Below are experts of layer 6 (counted from 0) of a mixture-of-experts language model. Rows are named router (the router's row for the expert), up (a neuron's input weights, with its number) and show model dimensions 112-223. Each number is 128 + 32 x the weight over its row's rms, rounded and kept within 0 to 255. Numbers have three digits each.
Before each expert's rows: a language model's description of what the expert responds to. This comes from a sample of Wikipedia text that the model never trained on.

# expert 5
Verbs after subjects
router:111106133121137127102083098108082154154138146134156066142144098112145205128128164075134081137113136158102114145138154153133097099163124127073158131062070129211102135134190073112063098155107124117123131179165167105086178131143181166062156175072146122135094069168096146162169122166166180126141089121135086113105180123116179131135105085139
up0:128137135114105089110168100158133181179107126132146085137096077115113156084097184148147137139071167143142141155123154170125109110124148119060151106056086142147136146096087173162164162148156106055087077161147098188093140086090130098120100172140165114138139151121184156128150130163130111065105069092110085151089153143102099091211129156150
up1:128113146107110132118141133096117132102143082067154108139131146143158101140138167122136081118147144149153132148104126143160105139160173145102124098109071150211090158138100120092130072176139110117121138158118195099116124122062126088150147186144137143151117141137164070123170141086177127098127128109122138139075074135168202125053119152129
up2:112109151121119156167162172145088205057124101062166086125162118125207166109128171094145113129106145168152097103123127116186062145156137116074165124173125122191178143103185139161118146116133126132178156114128092118123138116035130130101133142155128125173048114162181141151144115068120124172087183147120104115095123101074139087146104206146
up3:112103119147114128145062149170191131048175131119107122088148133099209165131147113157111155136153110137130073152142154121103136128122093135100096187126184140116134081148145107184218087132076124170102112167151112127130070090150161178067123103150162131087141129123125102161123117125165148127133091112149089122083144111168108146114097130082
up4:136054152109162135155173132113085095108133057127137103136125134103131177133135141116130114148168131184112066111135137131110087147086116133074123063117178105185099043155143112046076154122123130129157136151092051103090126096089144082127201158159150122188086193150150111206124137145123109160128133094133135053148131126071090109124093079155
up5:125147183107096116096109157147117125131128175079149124101139141097108166126123134144127129095047101088158128158126137114123093055152145124116095117170114120105159125163122087127113171048150104169167155067119141194083137111145150077145158145178056077099098087132150157125151118121147146102065175109132077123149077122128088111135149155141
up6:171094117129113104141150109140095116113116143124097143151145177056134119132144147123153186140068077183117095145098161156130137141111127116106142251070134125176137148137178088175193103155092110105154049130117143161145111123131148151073107108127158144118089137104130122136137127172171139141146129147137118138172194142114179160120097147075
up7:165169090137124088122119137153174112097107137135145091139169158135155167137163111106164129141119151125113084163155144045120127115149099133158147185088146152187121107126102144160139133104155130147122151111119205136130177113161161129125109085098084069115114122138130113158175134149082163106140178137185093132096214157100152117136079126122
up8:148157145156138118108103090025156135177079105131120086110143145162111127159160219045162202061119061156050128093175152125143166134191153082102096091155131148130076132082152115148153139131119156134119140165162114113116105147127154162121121130073150133130125156121143155111131119152145078131175048125100123089069121145087180095077109106186
up9:080161128113163133088142164130147156116148116124118091102099127073148113123125158171109179124096089181116136103146173108125125163181174140183165125096111105065185169118165131153121093153106165038155091114115179120175109092151126093096142141125105152106138096157136164174175116046126145149157166135136126114107173092070131111139138125143
up10:158111176118135124161163146102145143103099097065122085100115127099141159144142145197101121073182119155158086105088111073093126096108112142106168121198159094086177040130103134105118196138147137129151134132117157101147111153131093088124096082159077113101109140107162167087099136111129110150118170144180106129139085095149112152123106161108
up11:119047124158109091153094085236131102118138139166159143169123076111099071149129089162174129123110119113131115124213116131173091154072133156085125112047111175154138107100122108105092118141193123144087170132154117127073137101160103104110090101135104144120135115129107101144166129104123133120159139147159165133097163099142210150151138132096
up12:172178121146086145167124116076094096109076130136139130166123112161126142038120102039131047130157079066085126107153152115186130111165162156062135175102141139116141124100089178142076136113161139149104063153102161154161114123129160161137134144195144121155103101148108110199128136155157140105165081142160102132145146163121134130151106128209
up13:111083146122143119161107165138153125146147022107114153126124101131111105146097102106092168111186054135132144146142107116182118162117138107144149125087112119119108153122102195123215051125128125102090107066142096135160099179068089141139130143121110148140113133135125138138153121149114122146058173131186135107172078168165129069129083158145
up14:119158103143113112066088166126148164108125157125150080111158171098153104098146168110177091110107101086129122146082151172127145158160193117073134187047130137115124177093086083164203041138133141167101178146137130098138138087215129132104196140122114120091144085147147115129164135174159105116155115125129137123140110136123161148121143168125
up15:111146110120124114105147088115114089113212132114139131092142127139107129061100094131108099148163177140138106146118138086104203080126075127095080143126082166079123138183101133168127092095085101073140079158162162135113167151076165165109152114154167121164140118121099096128198143155185133145159074125105110102125125141143089156126087116110
up16:168128131135143098150178118127100104214180143208107144126091126123115147161087067124155145151167131153120086154144093117134157120055094104148185181112103173147104188122085118093140172152100135211089129124179134205148102200118143120049116089116147147087045122116098098144132138146152103112085127114083127143148145115102111104160129052046
up17:100110132176133140152117095128108120061129099125109082162131148167146126127117155174162087160096182148108099102105156099118106088166145122106132182121141143127163117085094118144152157156145082059083156160137180130130129123107137162106170105174150165189142134140176127158142132085126184148120124164127134123136130145122159146062131084150
up18:121129082146119175145130137127099168101104094210121159095117122116160143093110092109126116128129154198122179128171145095157166151105071134135150190037102134149100226189154196147148149086128109114072091089162111127165141219087136168065112128136144130168172129156100129134171113163119094120134123118126121102119125120044123155146137112116
up19:097058135093112141095103155159123185110181131121113101163184159149184066133145168161117130144142118184134164162134118144183157111130207136146154109119142092133147079140165148129066141164149132161070132172115132128146178050146121128099124190116094199122103136132139152154108100122101146148196136145071121138168144164093144104136126089157
up20:160108161112113164078185102130048125081090190156158120125097128127183128125107161134137129113135132123075150094143153154204174101165113132183122120128098144163064159160117142158183162158080155167138186157114174129091089121110156155067125177099083184096045119145149106167082114146171194061111118129087130134059063163100136139073200172128
up21:085157143148165129068179122096127162126100191105099062122115157130119136127133103139090108142114132186117155157130147096130122181162062158192116125129141151154092117119131148160141134171128130059127127110151173096139135110137147150085095147129146095093132130151127136147152135054104108228160107105083137137103136131116170128152162147201
up22:135232110137093136167175142087092175128117160103153103086131159113120124101096221120131129114059128096155107167139127182127137117121198162094143115123144132129164189069120072166073135118150138159128113123187167168086132083099123111122133153108148096161127138126149120155127123045149152090173134149101115151065132122160113068142198136160
up23:161010125113154171154134151164126152121131146163130105153099083085216138185132118071123141130136138110119104116126134150169050149109180100088180097096113125166081089168160124139127147174143130167086195110113166103093189101171148122078133163162116164161066111152128139125166128066090101115114124156149136132118136110087153124151135103152
up24:131176146102149140108122058120150162137063148135104159130085141110136145159164109140099109166145113092136170131156116154155134126096103122125095082168084133115092083115111127146170204161107120162139176167141093091142124151124171126097157114142113114093093150148124147137105123161131163135167073146092118117059144111105108130125150148088
up25:168142145123074059141134084081146100146107140122129106149115137147121135106100130077083127110206075201147135150168143045126165164152118152137158188158119120097132210123117144168151152127129159116085115154158207157161131160150131120110146135136173063080143143090131139179058094154090145180226155144060126131100179100068147120162136120129
up26:153052106133159129114146124152145097150185146133108158129109076146093130095122133118139099045119144102137092136129133142120127170118074195132131090117088115115108103122178078104085069118188090157134173105144117134085136124131184080150163137130086117146044058118090117088141144137171169135124161132148116137213086141116120124142085110141
up27:124133129128096115137113078133114107112111135159149190168090104131110170126116102152178092096168145089128231108154141160158099165096187115134128150131161144098061129128138141093115083143101143112028149134114108140098130096150069131163178146172156131153152145140082098157212132202151099130129089123142094123122164112081155131131194127131
up28:131131084162083152193215149055136166072121101200133133157078160145154138089065140120149118127148118142107099127145145121153140141116198116118157118120117125172129166111112093162121127153167122098102175147160147209160138096120125155090126081146108186219160126154083087175114137067160158110115158171092098164089172125133182094108138148137
up29:112076102140107088065136112110128053140078072062118120145100127104188134136151170161122083119121159110159125128136130089130130114111081106132078094092113126190150104141139128115128075158142144102101170163130201196120119146107164149098134181131124153182122134151154070128178129144196167110133074141145159146100108124115142103090123196202
up30:125127114138139119117106079137103081176151093128096091167135073161140090177181117114157165067076078082141120155111108135136148187144151138075137078088114142154123110169119137100141129170105139140097196163136123176142152053140065112088113136204159139120136139109149100118164135135139152113168106111116176113136104135146143158143088144126
up31:116078152103142084119098105151116057113143145085132066141112152110112034102119115142112136154121110139139096090130094123066167054140053149062130095106106149103101107153068233118151151113191145115124092129051144111099160141136136109112108180104172097137182124086201156137111167134161187158130096110116132162157078110097113121114122106140
up32:200119123143133179104120132171099115154153120195164093132119178129149116151109112065137127125123147137044107121082136152130083141125122139136151124177098109179200086097158103184150168098143148118155163142126158081137180173127148129155180095127110109135083147152136151165159137075117113133178108121211128091097124129154145166099103080070
up33:129088183089228089154131083131171127152171156187149110145149095146132144159112122068152129157143163117144074125137100137155102121096141127102110187077096138132113147143161132158146172100086095141098112167096129164172139137151165207059148101092139148122077128138105122101180097143115158169083097162099144128161132111082182122168104084097
up34:114091125113104150113110116123089114111087157128147124134189130156211170117131164155116084124085171120158129156126126187119103117153140117125170087121085130215144158135147198133160104199154125144155185110105133151111134132085142125104150180116081190098085119156212090142164133102208146101097083179136135089074079145122142100101108135157
up35:100136161131141093152116111176121154138157092171132085144114059118108162088105138140191181127101130135146091106136169136110150129130099104092143124074132132143141163143073121127148189150169087109114099139164123132044137163121169133093121153156124130133134137148130133174165144098154094115123110080105103135077200122083150114155101137136
up36:099169199099176144118150148155134114158162072104106119143179139165077119092120183157152145120113142103126130118176094178118156159131171172085072245142186150119194080093109145172202089158106118156090087107121130147144151153126108092155172155177130137203105124127199161165160185094147134129137148146084112123131122201114111133134097132165
up37:146114102140118073112126134170125113185107120158124163131106101143106130132121087145153105034148107133121167124166104149206153098093083125169157164151103125149107094106095120086173107127111119132110202161190100145138102166112148120153175111117105131125140123112084091214132121166149166135142190144164119096098099151116118159086110127161
up38:114118163160145122146100092135116137112101114103144113080180068085147101120200190115059143143146097127097150101121123072117150110114141175172132146168113119136161114166110083117111132085129103144086097136155120156077130186069134099066140079141095054144138115213131109189137118128119132142101124085139106064183110071147167102138078155143
up39:144067222096107114109096132087179083116116138069155055144216130121157085100103165140082142112114091153069072131071133135157157116164195115114113088142125111136087112131162131153121115125122114116164105085136136030122124110104135121125119092107087125107045104097116163108082154163104090139124117113081126163147079134141093107127095133158

# expert 31
Lowercase word starts
router:122100178161153095091122064067095127163159138145174101065158106101178158115160155096119126111106122154103145107163147089157119082123131190105142101090122108173094165181164100079120116136131095125091150122180184163101188169136133111081166181123105112124108083186137171148152169108159178161136116096142084104085152077150186118134136095139
up0:156075150144139125127066097106093173147146120216147125132099103157160110051109136118172098165105197142133104144207137218140125091111077191129169099086162147159119121130147136134153091163126079111094175145160141164124175148085117112075153169133186133135179089086078158112177109084211126136149132118179104134097100141190131157100146140103
up1:125091111131097141154084156128164105114139120123117096132236041155131144133141159158131175100149081147136079132118104109145107170170089194076159141089098133166151131167133146129126043192126150128075150146105171137094089118109096143164109141101152145096128104109184036168161121166138162130118085119108151132075169123121132105125060119109
up2:160170173198146112131117112099121175130085110136169147126107126091117143114115162146061027147137145158107191212163167136093102126072109110138096083161166127145117104109100101147093083114104093094141157089123109089060144174124123154105073122110145113118108107178141113176156132182134158138154126127149139106159140070150137149145150142137
up3:084099098105124136099149092105120136141163132175114178153188135152146167095127114080156159144168165139098132133126148170134136114114112119194077144126105094129164120138149175106127173131127093134107148097128089086048113183165162164143145153124091100100169157135099110141111157153110176089182139131125104118113159171132197129115110102089
up4:114102156166140090119131080061120160185140075150175104040136083115110139044195181127108096116155148224139191216147169145126141097115125124139133184115110082117136076107126092120118129123114077135085153157130158132118122118090104171102163159124151068169113128194058104203183159160103173187085101131100086069164122131110145154126147140161
up5:147143132129111115061146127097142134146095117124122093116125096138142181064099146167117137171097086180086121162101135086105126102163152066110122126080082139169117146118148118145140104202127126125147127119096129144128092145085136211080102111133136209079093135180172098107138094115176112163153086158043110110045097094104139181196141138114
up6:166120163126144109143139111085080100168142130149151101091138065130168177124169177061152092104117123143122133153194200125139144115105079124119137167104121101107138118122186096072097076097127081130121176146174156112052167122129136153082177140180126101165104095142049102163196150131139185147150085128134022097120144118120138129115162102182
up7:083127122153123112111146095095121108121182142137090087121073129156126160119125145104147135095096071139099100129163168122119096065130191116139180106055158125122110119105097124068119156113122168122094107142140162129123139131156122200134110119076102146177046113136056086182220131147178168095169139135117140118127140145107165185150146062138
up8:155136146128214158125219121064108169171119140163115133160136027140171155087132190100114149112165126183155126117141125126171122137085161137160173136140147120138207118127105130083129130137125088148136188133165159121127168170058074108152108093120131117138095150103116173153141152101109111093120108111119110167104117143185199159079083191075
up9:156130113118090138160046106131109109131104148160172144129138135085146132167087115109143153064124163131161148104114153117128129169115068146110124099111087142117168125137193143131108094145179078119140115173182212094103148068090126135152131091142136162080138066127129163119147180122097107111118075100168146103145139125117141179103134133156
up10:133121171181169141130109135077097170158145081165220111111143104127125177093170166104156126090116118155088182147150163103125094087108143135172148145086095067130122157128140071130052096150111081165115112155177163120102143162147119119082101129095120088169124093138084118156187204142131163157133111099088084049144118079129161096143133125074
up11:145094103122123109159098111095129098158095159162178134151082133096140166154134152168144129079095120100082135106117167185111130051155159117128191088167119135101158168124107086106073119077091145138131131144142174140081151074154193138160085128102135124169172091099071152100114067144132115103115159160135138139143133131122109147161163100211
up12:187100106118123102097106123126080153123220142210134113099170103128146088128155147125129150114108164119166178151121134102153147097114138123101115138057139128138151183154081124134115122096061133189177204171134156099159130149144151164101118108102142111073189158092092130135133113132130111068085138150158134136091138142122169177070109119091
up13:132056125176131124123115102099090131115136076179149140156173167173113147124169116104130169140150087174029126124099156170151120126123105120098168157137084123113126143083140128088134093166152156130096180109167093186128133178099156152114121129115064136117136122104132142155143142128135149114211162210202120109138069155104153150058082098124
up14:126152128107148124171094191109109111162168076143108064109110174127069136109122100103055164147169176099150154136164145172096106136160153118130076075156112133178072077168121132109098142147119129082141115190102208151135116127095119136105104192080174144138152129135098178127113136129097097097157103030116122148153152129138136139144166089115
up15:151146204128073121105102145126070098138132164122176103109178146142122199083109126151181128105096121128091139107117136143181174146129097056108134109125102133214138148119154069112098166095121094124147107116153114153140141140080124215090137079150180131088109162138118119140159139109123201154198135132161118132134213078124151145106165066131
up16:100148130099146131164119131132152138176091111137193150097137104133093162069153147104099108112154080166090186141164188146097083096119128171056146083066099106115140113160153088061086071149049078131154149085185199107136130128092161162137147118181115137114075123197086166171139202147121173164136096130120100112066161029156132162071102056120
up17:115147115188153163140141114071086153123107152149104112143187077115156105144109124085125132117144116199115118158215155155132169114112157129112161155117157132092121197139159143144131143164097141129137091132140135137093099168108121234177168110118141081102149115159066162152124095119139133147174061144134111146143166184085120157093092077127
up18:079147124155206105150153091128173108129143095156107127158111061117101163120109113137132121111180173116142153111147164203172149106063090080150034090128132128154160115115171147088141120137174112151143104147160119172081115084115128136118135158141143146116126158133047126162121151118175131162127133088123121105145162128142110093096106122224
up19:139152116127109113140079112134153138171147122104200080119128158105165192169161184122108093144084142131081115168184171088087139101094118100152094150101132073145154135119141098117100084153126113137123121172173171109112184157118149102077142130120147055119138120147150164180150208134118147121151107094153057075108186113171122137127113109128
up20:130138134127167136103116074107156133129125085126159129122116133095125185158121154106115077100152116145111129112179161180143136141120144148126091167100119141122147182148145086109098104127105126071098107126200167128089167132182088141115145119127150080135134102160126131229140154155116155106120141072131073046096160096166160065122186090095
up21:090127158117139124152087067115080167167131101125115123124110048193167132138112111081094108104133104086121105115134151107143170112123138151169145124100149152157090166138123145138114070108101051103145142108157124137174138156060119150102174169157132140108117137122086165136095181131112116138085117121105113124138127128169147204109103096165
up22:138093132114143146162098078111164192155159094142126093127103128105130125121107148109106180136178112185152132137124137149178119115134219147079164173082163143076107130160156123120129166125151123142168076110123121123104124187093186152074105197130091102138128061136155106097139167116117149171189138085076136101126188071102052125124089101122
up23:135093078115169157129109139146105170121144133129173140109160131148162121123161124071137105123082111104129093117177177110136196138107090157061147104161140114108096137153149109104119122116149144122155174170146130133084233175129050101132131114115095051148111148123097100149147118182171170145133100131155105133156201157124094088089172103145
up24:096154116060156137058179122112118134180161079138125129117139155083122173105109149084109152146153143106119137133136171110154142090180181125125154133116150066113085120162133126106128141169137150121135106138179155145102158220122107134108141174122104124150180149160113142158195111190168145108178138119149093131092189146083178104154152093124
up25:147116090136112076119111148098091150109061102100119130116118119122158168109135144154091102132130079102098119104144143165147126128089116120094152106140130094187122053137150097114146128144125144129112067211162177158057203122130089161127183144148121115155181124161145139139147163210149165087086116057110046128183129129157130154110108088117
up26:133125144125113090117163138115118081135119141140114159088200145139162153072145124107096156152141132160139135186136105140149131154149122104121068129166092088118068139083085062145117129135161146140111135140117150138131145130074159121077146074109148134150150146115146098092121165173114191090098136091161143111122156149171230196089148068123
up27:075147188114097055128161133060136129126165073080120076144112129138162141114125142081149093137103149141133188119179115147140134117143049083084075142156122145104120128123087113110100172100124131154177134167137171125098130113168133118127182182075195122092126153099133149150093219120145166209103120143112131132140067079149106100134125141122
up28:148061129188121129192118103101140119139113143122110103120173132152149135179098119146057149123126097162089108162118106118124184063181171115188148119126113132184133134139154080131147159076148093169079116121158134085139163157114160137146146114155138111119207110117145170121143118144120147083076128105083132046101095133119185121116106150150
up29:150185149162169100134115089083143144176094138123153066125152134115169163104140169123098101069116124151088177127201167122182143102077131138134114182141081113126133158135193115069110109175113127121157119134126159134099183170070160156064171124147110088136141090164148137191134168139155167105119077114122088095066116112157165131197111092120
up30:114102151153133138150136098116106113116120084147199113079100104071179161115201174130113126091121150140116137133142113105134104124146151103112099151100135125175115133114213113052081076077129072198095155175173188126074158139138130090088180131147147062139128125186064130196160176156142150145124085105136105116074146061140132115143147096150
up31:131113129078175126037180101092124189140142101094154153085112140120155137095168174156126114155147087079140135140132240087140191121143076130114101135118113100119086118095131112161075123135067134087131078089112091129081188171151097087080153147137164111163125146126110150181175152110211121100111168116131135123192154132118131145143126099068
up32:177113198093098141150118089139100187113118096118131089103098123122145111117114132132134129175076119125122141177151169118162126157102148124059167159109125122190210178088136146109084032146102126093162063136137144170124131141164147189130111106190072161127112148123170155105127129117214114135101121154108105137155118123119127055139136124188
up33:163154105157120072147129139150128137123131086176134074104129112082149148100121205132075100128168145154134125136136210122113149096122087129142074171175131133141104118139119100100097070155088067103124110133214187100089193127097100126083195124095131097157148143156113170141195170120156131172106122085146117104082150086212091131153171149146
up34:123148162184124134128133135122094106111111146121174093144133118124079156105195167123114099116153177137111173177190161109132112105131109142162133126120090134127142110090170092088042121155129126172096152151178180154115182169111114145081148173151124074125105123144099156215139194152112161181142106097104104097082148096140147133172174141123
up35:142114105153125138131133133136087065147109125124138107064203066149129136109190174039087114047099084085115092096137177189154116142124087147148104102131121135123150191159139122136132080091163131120110153162162077134085112108097145202052142114163153068111082087150152155143106104134196157110171105132217072131149120114129116129134118126147
up36:130109159151094104092070081113127143169111074200132152091106126114138145132166117107147127094167107117083148125166078159092129140103151147133160136124128173151144156077140108068131058140080073100092108150133094103104125113134137232145132111080142113136166120138105110151217122202103172113074175138110106074087133097157090138077078113136
up37:152167118166119115114107127095143135146086110123135143127164050150128132102181119115163144114119213126108164179192166095151160134153152117117171146139086144162124082086152105108092085164063156149173147155143154166057119146042126151137204153116125111145146106108121107134118133158172182111121140143153129034128180128121089138161116165178
up38:097116190163175060124120128121139112170110142110134126097152077093123153113167228115086148090149117124136101134205188161129171030101114147126104124116113110131099117094157096053081126119118076138105155158198110143097156161150126181090131151145117145144120130166155158144167165165118158169085133104110086114085161078158124093145136123157
up39:102091112149181065136134111101153122142140137132175065090122110113180184091111199137130102125134127151134176128155186151113116066092126111118113183093116071172142134143198097055061082171103120152102136127157130131063160136115136128081122121144146119106105129185073160143166137142108163106155111121093040086149103057127157139161142115152

# expert 19
Verbs after subjects
router:140159160111111121094102114096128133133146137153177142091176101100122184136158128123113088133133152173115156169199137108142116097071156132124104149066086124146129147127185101125108084113113107093113114153204163159126171183107137121064178130170173071122172111170080141188167139127127150137150075109125097100112142059224143121160130118118
up0:079128106130164155166103169138114123147106073149138085165175095138119112114125131071142135086058134170164120111150147115078103158207081073108181163119165148168125167140127130119090088159135121099092115148146145127143159127136119174116162169078122156135100142134158150113168122105154099122117047100160132117120166144082158155115101143116
up1:147104194154154132121110171108158078108130103175142100156170112127147103134163137145097120128138108144144115109180179189175143119133153099151096158155100150172165094087190151103093171176128102113118134103109140079128143091192158178093112088146128109128140165130136137155130135061046085169174113096152108116133083125182110144174142138234
up2:060145144097083160125109152115092123156104084134150154111125156114146132138081129107126131145126137172157095115164113124156123121155145063065155102176124138131112118124161151104143133095134104093132125151150063113067159123165128233169149151109087149170074140151139162134096121133168140080057106132255123091187122122111129136108124111187
up3:106114134127108132170080152119115116096100163207212127129184123116135136093091105138100040124145137155105088180207136137202098065171108101168116192095117130148101159145089212185148161131108126147170147114107096156135137117127167150090190102110132157099144158140164156112135118144100133102102040135130099122126050111130174133152113104181
up4:162167203141099134054115163112073157118175142161164151129197112108128099135125118144135131133162185232123149122155135149103124141114117138122167138102079117182163134046115188152146148127137121126131196119172084073119166164132128096070162179116138121144163120127120180139182099094121139139144166162135143139125189111180160158114143149147
up5:146100157195130062123093092097179109135194146108129140132198106152111113172147088055118115141172127058087098134099124198195171155107180079180063169129098122147146173142129125090130139130086075099170141132146148124134138142081142154126194045171139123132126151122107115111162132119155154163172143141103112099180111131127124130177054125123
up6:185130102120115132165115062090099123157108190199119126110083127142140123152120094192111130127129135101081121076146188151130120171083137093158180131115145114116076163090027131132065153111101138122172162125146099135073140110123120127109094098089101132113121123147214134082060145078081127106103144123140151142119104094210184135151142088175
up7:147124172164146071123130042128174164138135111155128183140168114131098127144146105162079119155154061142112170133103157160138154120198180106187088147146120125124165152180053153087126130105118104099103126015175152143133123175136182123134163119163131121099164104116123126093185143101145148153149122097133092068091131149157122136167139091097
up8:136113147089134127102167059129172162196129147086111141139060127138130192105092109138163123124113090098135119101184139161142115051050102090088098102123097104143102096128116124152100070129126116142169107033141095101108156106106102172155158143137126070145116127117134130121119131126144129125142141134134182149110138129173172137133110141170
up9:119150129142127114134100120172110179082163146147160148158177109130190152149153152115088162103121137139166141113119107124146097192082122100119115159072116114114104128101069179103134125115136150111090184113194169092115100152130145144145124141184112153140138109129129114111034112132158136169124168108238146162164096160143114167117112166138
up10:081065126161148096111112184149140125139152113191169137124184106105142115138175124083113105153185164160134065144173159114130123108108107174150139172114158121153106103160111196121123134132123136150124134131072189124152107128106151134101148117066143073126150092111176122127099149106060136147202120140098109063167162153110145123140151136137
up11:146117140163149140169095147157097179156086110115129107114205105109157113079096128098108045121041153114117112136126137112097159151156107133093087185127167154116130162137140098099109114127107134155194140113123151070118143098180164204175122157093105161161140151193213150098120121165136136100094058114161088096118162115096173140124096134119
up12:101135148098200095112129121161206131175175123134139155132104133134105152131156107133151129114097119176141129145128108077113123068143126137119155138146198132127089150123154165141101178185059156111176048149133093196118110179164104149044136125159144088126127167127083171116089131103157128148104119138075143123111046125171156103132126109122
up13:121159157107117116093075159108124130079096138159124156115083179093188165129152125154159120122155121128104073157117101174041121112099126118132142088171162093161158096117098124121112111145125163095128140109101180173113160114172128189184073190109089135136118162098160095142113109158105166142086149093156135116131105108142148106109144061135
up14:129139109111120146115134153144134108180153134193215086121123102102120134141083118136090088112099188204134158119159120167110105133162139089132145148141131122144124118115058144173137222192121121184117130136115125078143167152169135142067147169140147157075151068092135139106099162119056148145067085067128059121131131137067097107112100110142
up15:175117156145124125151131147114079147171168152118147112091141133128127117189120133155102099127172146160130129045127111112063137104133177118115060088084193144166128145062162167107074168101110110119133137155125097133127143132132064141146134096147135137116120108145142090134098160212090148146117079142154135064149128091124109110125162166165
up16:174142164138125121147060145093073187129120145196146193102083130130108099107092133137125055138163143117152154096132124158151145113133145162090170142037141125125130136069192093125121178106096135160176144136177125136074210142129101173077124130142122087108162142145158173152097117124102132107119075147122150146121187094192196174129169100141
up17:082141142116133133134123147101114161130076147160150153166164055163151182155148123100127154158128142103089102161038151129108082101113091093158101055150069131117159161135150148104143111154088091121137086099129072196113216103171156174102165119138138112150141097139124122135192127168142130111060108129107105093118111140158123108138103109118
up18:111103168155106153091159152119135143164139079205140177156168156027123130117126123157151124111134149171101151144206191175109133115049135172169171157126113102120156142153108119124128156161190108161101153098096080071122148118108146155138144169135134103132160125146178134089168105118094126155173088092122105086162143138102113167152109174121
up19:116113106122103163086189093142095185124143155116118104106075138150136197192169157160100148129126109213159091112089109065069191135088129108139135175105122102207135120097133144102081089104077157210165141131180091153141140113166089095135176166140100171113119149108099128127088070138129125099096172166149150117077129153125095137123129136091
up20:108148112138131064076121128141153170114190104144136116117102106078127144120180118124186161093149157130147136153114141121105124167178101111117116129130073141153148118127073086103123228116147126151070145131126112090147153152189157140142124163123131084095154110122142133148166147103071140156180153083128104038065171073076112180140136163118
up21:134106138144132122113133166194137099134144114144135154153101142085108131135160153165124113074116103110090143076130228179151094122141196168126124149158101135124171067112128164119118140064144053082109092156164164110128130103137190098099132100141099125173119128132206130185170124068053107107151103067193129105148131082182130146138117082167
up22:155118199130111141178081045124080157094110082078168136101165122097162098159162138108150142130123171036059152109123146145145128152144124104153139135183127140163168136119084137084108136112106092104067119139200156064126212145187143120134148190129096143143137119130109088140100130158137167140108164098136119139191113138160111092114120076134
up23:146144135117161115127130127146159166111123143162133092147126138098162155144144139091138142111140116157148137127119153145115099161174163135109161072121087134133111071159051062124170165122078139193143180130140070055079102177125175111149109098140113113083095109135144122195082116100109129114106105166157125083155129162125127113128141135176
up24:077089128118100152159107150125129085158067173122185051058179087094125126144139139146135074041090133174124124137143151167178084107139104141123142166156145152146114192111112161126152180175160101168092101106109125116131188151156122147053174113075161117124145090137159101128090149127100153122107146061142099114114157127194096129154142081177
up25:169149093122127153087119092153100114136099185111108118108170128125161129132117127121127127171133121093127076121137161110149111126149204137132147228063132145066172162108164149154090108046134110134110072158153143175137159085132125128114132130161144068141108125138128110162203119119122126180136149107130124111159179109200157110189053144145
up26:144149149108151147124091177225154133105071149114146136129160146117141122147118121082114121127088147161112106161123122034118103139169128109136108111112161110094080108190153109145146168119118148140108149136109141148138163155142134137148172068091168029124112143118167147142164124102113082094128125119179125157156140108093132139139215144128
up27:122139167085134134096135110137107137137151085056136118130058184097148092156248170128076108118179104107131154148098094169068149125110114083122085122130168055160130142084149158112030119146113161075122107136142093130143241117124153136114082172128138100164147146135170164070147138192082156148164144101097158169175122163133158108082087077142
up28:084090135115141125130086148101140121099067174067136077154180116172104093146184146153139169064160116144143079101155164180141120116180141073162124168088115155159077120152063105130172117139147088144054168093137117129121150127113145119117104091106124131156114100135192137106195123084103133073094164137181079062065188129104111140149118149150
up29:127103153096100136093169125076104149152080149091128163111112114154157150134122133098190120091184167122140176106171128150120157055082134066125094111161156151184069123131071112129126132157163156104044130152146163116095142109119104129160141133145144188120139135144189099161109108174117117088069092147157134108103144160111123135142212136109
up30:130111165142121070153106143134099066113139143071143095109192152110166089104198107103095132131128151127187122127086136089062186144157116120136077074134170120089118135145104124131112109095107141117103134160107190094150165159120170035132185167164126052156141086119138130096157150160076149152145111090094146094129096077168107118099132143111
up31:126109094148093163166103128130069082106134064176141160026108117099160137102074123109064153070095151154135141137173202159130224149165138136164176128133120107092145158122113115144160101125132112139128103083146178113154084149155090128150170081105163088135153105111189126156133167118069162087122116111106170114159128113102096136148175180135
up32:166104111111134118141086161116162130153127155122139116132157150137122107130127112141182081107131171119074166146130163136052123144167173121126073159172107138109090133094156106141099172150067157117165129156141193149115181094110145113086188100149148158109163121097153147153110127125101124103129061114122111117062173111093133135120132000085
up33:153130118113124148150083138157131167154155067114171157186147154101125079109153118133119137155133143162153173142160127109132133111110121123116160138190153110064117114104144091089063103186171115144075123146177074135101135142147146196138129168076115141212181143141088117133125120143080157120085124122138126132180151107114112114137182095192
up34:085129121139208138145141138156162129164162066125159133108158151152119186138132124112142078152140133171128092113115146117178107116105077127148111137082149108151126150135074131122143066086141067144088174157130110119111103152102120140138123118091130159172102094166113087174157144152125137098164078144105061075161131140124155143097101177121
up35:087144117117138152081151093140155151102126122164114163126095114146135148115119125127140074094039077125127175158186115134173042172129076138151072151127097128125137120157202170128185093132084104155109121107194114104133110150157123180119150174172127123155114145156064175122204142183123190115155135123124134130091119131118124129136141144149
up36:114141121172176174104123134122076147185085169162101080088133074117163085060117126149100092071171125124160105108113161126156086139157101135152113123103158117106115172082098146122094105129148140140135129103107123121147123170120133090151142183128068163163128132105184060126089129142118103159082116168075132053155134137128153097140108188140
up37:155065157098107074107158156133104142095102102173106094138067107131144089100077109116140078154139086138126104136137109110140170130163157168113131157052163115136183089066123094147162114144137149170123124172185173203151131128060125132141130093138165134137139150108081103151157127157083117151157054129108169108109183174133142149130125122111
up38:139092157139137168176098115100078142136140135040164093081122129085162078115107146113095099103083128128130156128107145162153185136136180131152145163107108121170090121136122140142170192125146125155077110064081124123118159106123153083065132078122124128105120122180212129130112136100107104137182137135125118118145170135063116157165168170156
up39:080146175118163154087057136159127163127133082129118103118131104116113097125089081139157111126064089135122095107211126134158134115111150176064153157087115165111150110107151145141181105104130134171077089155121119140137135168160130194086153069144152151145130143184178158131184131065059144160098081130105131124115177111124120127141103189194